{
  "n_layer": 9,
  "d_model": 192,
  "n_experts": 40,
  "experts_per_token": 1,
  "d_expert": 256,
  "d_shared_expert": 0,
  "activation": "swiglu",
  "moe_layers": [0, 1, 2, 3, 4, 5, 6, 7, 8],
  "router_score": "softmax",
  "normalize_top_k": false,
  "routed_scale": 15.2,
  "balance_loss": 0.000189,
  "balance_bias": true,
  "init_std_router": 0.00755,
  "lr_router": 0.00253,
  "n_head": 6,
  "n_kv_head": 3,
  "head_dim": 32,
  "vocab_size": 17764,
  "norm": "rmsnorm",
  "norm_place": "pre",
  "norm_eps": 1e-05,
  "positions": "rope",
  "rope_base": 10000.0,
  "rope_fraction": 1.0,
  "qk_norm": false,
  "attn_scale": 0.177,
  "tie_embeddings": true,
  "parallel_block": false,
  "init": "uniform",
  "init_std_qkv": 0.0355,
  "init_std_o": 0.0,
  "init_std_up": 0.0355,
  "init_std_down": 0.0,
  "optimizer": "adamw",
  "lr": 0.00221,
  "beta1": 0.95,
  "beta2": 0.99,
  "weight_decay": 0.12,
  "lr_head": 0.00993,
  "grad_clip": 2.0,
  "warmup_steps": 231,
  "schedule": "wsd",
  "decay_fraction": 0.884,
  "decay_shape": "sqrt",
  "final_lr_fraction": 0.0,
  "batch_tokens": 131072,
  "seq_len": 256,
  "doc_mask": true,
  "train_tokens": 762400000,
  "steps": 5817,
  "dataset": "wikipedia_en"
}
Below are experts of layer 2 (counted from 0) of a mixture-of-experts language model. Rows are named router (the router's row for the expert), gate (a neuron's input weights, with its number), up (a neuron's input weights, with its number) and show model dimensions 0-191. Each number is 128 + 24 x the weight over its row's rms, rounded and kept within 0 to 255. Numbers have three digits each.
Before each expert's rows: a language model's description of what the expert responds to. This comes from a sample of Wikipedia text that the model never trained on.

# expert 31
Description: Science and biology terms. Pieces of scientific and academic words in biology, anatomy and research contexts, such as test-icle, evolution-ary, -ologist, research, professor.
router:142164128146137138080146123107143089139124103135126108140167163175125096139162121123138111123154146137189103140144136082139133147146101165117109080116141141099133070129125115156164107095154167115147097129134145175159142151113131108127105118130123134144103156083138130104151173127114106082100096166147128115125124119130083153103120065103119096139127120127127088117167182177092128122161106111136082134110119136150140109164129124133133149138160124124155116136124119109147127096106137122117156124127145120149141107095099136078105092134145148151184151132086115152133093143119117162
gate0:084097137123119109141125138136133124121170113134151118139152119141123087085120151122112080116105119090101145128150144150171184133132120113133089156113157119146164111152097160117132135154158121174139124106154132132099121124136123153138145146116128099116158125138134107113170127143123135159108125117138129127158157094125145100134189127120179132142135156155124064159141133142116101157146163155109150123153120117113137113126128124091163157118150086127083132162126175097126172121120139122092145140122145155174079146107133119105176136103175100159145138160096089105178124084094142137
up0:109161153144100087148132147126166139154175097145132156127123154088131175162118067178125145110108155122120122119125146084088118136145101097124112148171176114098135076123149132132142167120133091139104132197142126150125132168164092122125135103150129132127103142161139132122137128111150128107154153157152095107150119097176122128125131091092110107097130145121107142138124139149134108181186133095137109114123122143164156126102095120157121134119125139152111079097120133108141085154135129109081120125145140090127099148125139104154142107080135174129136109156131135099131165130130137128

# expert 33
Description: Military and war vocabulary. Military words in biographies and battle articles, such as general, Army, coup, enemy, plus punctuation and digits in date ranges.
router:087141093116139112070121161113162088115146115133131106180171119127141151148109134093124116148138142157121142168093131102096104149111149113162151119121098129183099138154136125096085109150150124115128069132104140106127116157127107123173147136100180143121098150129125133084108143120169108170140142103119158100118124119113156163118089118091118116127127143126129114106133156104128135101140105158141118093186107126148157149116131119150116132121073107169137112149108128170136108148125095118119088169132144109142164146155152155137131106158149143165144117129123133177103131126156069130
gate1:109112073168149123148090128158164129151133108144123114158133128130136128147109114059082128099144130154166169133155109074101140149121137143089120093096122142142141168121153121085144136162135157145090112092161138143147099122142124115123144097117144130090096135136125152099124187118111144125134129116091118060107151103136111158138151096116129132123123164111110106091110111121101142136075142137129111126124128174118126135077103102125104171122142135131119168146098122124159117103152155148115115117139129169110158126155097133150118096160136100090107140140140085154146178145147147136
up1:148105114146105138077126109115170176170145124147106116169161177119105194164089127114139144050140145147141145130128134114086130108120149080135157065143117158137119166122147125088107138119119096114154129101132154138143108157153142146130127131117113115130105128100137192101110135124120129100155146162141100156108080117131114136153112104115133121161149101139078163125103176170125190095141098113139130142160142150160154134127119123137121131136154110122092120132142138150131083122170124110091117127129101128115127104133139172105123120143154121130118136099126108145137161127124144150

# expert 0
Description: Music credits, name particles. Newlines, cells and short words in album or awards track lists, plus capitalized name pieces like Du, Del, Van, Music.
router:083132127101075110112073068136136166109149086126100151125092149139120117150142163120166108133139123108142143118118149147092182141090103114115136146170185150094128125163119141110110126141120142182122126136139117089089146104083107154097111145112134117105157130141150135141125113117117124128157129140080167137120117116129112091124148142122137143122153078092145152161114169107147084133150151134099167094123119138142143113170070132125132125103115101139127111117134148111153134125170117132123086134100074104149134109119148139159118115158174130142148128170115157107107143085134125123
gate1:121150156141144164089111111125167121136142157156136111109085162164143143139180132118082127097132129128168127134107152084147154141147107157090077142152137161175151140148145109136115108159115114115102156161120115155149119075153149109107080148119130113140192110149104122139135121127142100163134088118118120115140142121135127116110161077106104110117147131121115116100114065096142079134105125124144109127151094100111125111100115152121124090128165155152089118129175142156122154123107101111127122142076126122125156086113097126166134123095140165125080157129121148118158142118104144136
up1:113118100134161104149140141108133100183133093082138124110135128149148106195104115123131109120083124113104163166123122123143182099192102115102119118119157113127096112148118109135157145165155173136167126174089117122119122123176120146138109098156128143115155089143097141126122177107147146148116157154164153102114167079113100154126134144131132116153151167137131133108103131138120128078094098149156110130116093173135091154125129139104119143104122109117165152099116092180125163124089143121107163095139160128157141124142137145131106146143123127131152094154131155138136144103131122151

# expert 8
Description: Olympic medal tables. Medal and event words in athletics or swimming results tables, such as medal, Bronze, individual medley, long jump, plus newlines and digits.
router:142099112147109128152160147154152108112104113139125100103081118096154131140133095082158128153140145184089167136098134119145101155109116133136113126115112134094131152159107113127114133088123150139097129129113090152141107115066138132164154097185104130105132127143125114140162154117106141144108129123103129100099160121156123140125121146152101176122148133104151150096123128155121128129078128106176056086174165146149093127150150163116121104108115157105163124126137127115139144080100143156130090134156122162120113164113088115078136116125074108122122107164125156142126107129110148132
gate0:116117131121119123143147102149133145132123083162101147118131112154143117122130114172159128134135119158116125117141085073156155142116166157147076098142137118115122086112105117106148087122090133109110144102092160121116135100094135137116145163122108123117131121160147143118128111140141122107134126107170118157128136140141113150155143132152084134134124053088150162138157130107122107156116152088147100104149164123153125162151146141107129089159171153131121121123133138098160106116157173131131153110108156136132179080071100155112099126170144107051162115156146093112146116133125112162
up0:096179091095142098134128149130139136142124119131153132180134142125152131126113090144141134125110146130179149159140133074075149157144128096126099119151058113100152155088149135136143094147103124154164071173123157154160133076123131131119108135123177102149082110118140181119117140122139145147109170132118124154108118109156136154137133136150075104127148122168135156149144145138100123095090103109134138118088149127111133135114122147138124121082146139133095143177143128110130096111129140141161143117108154099132128073122181134128093139113154112129099121144113126119147157163150095132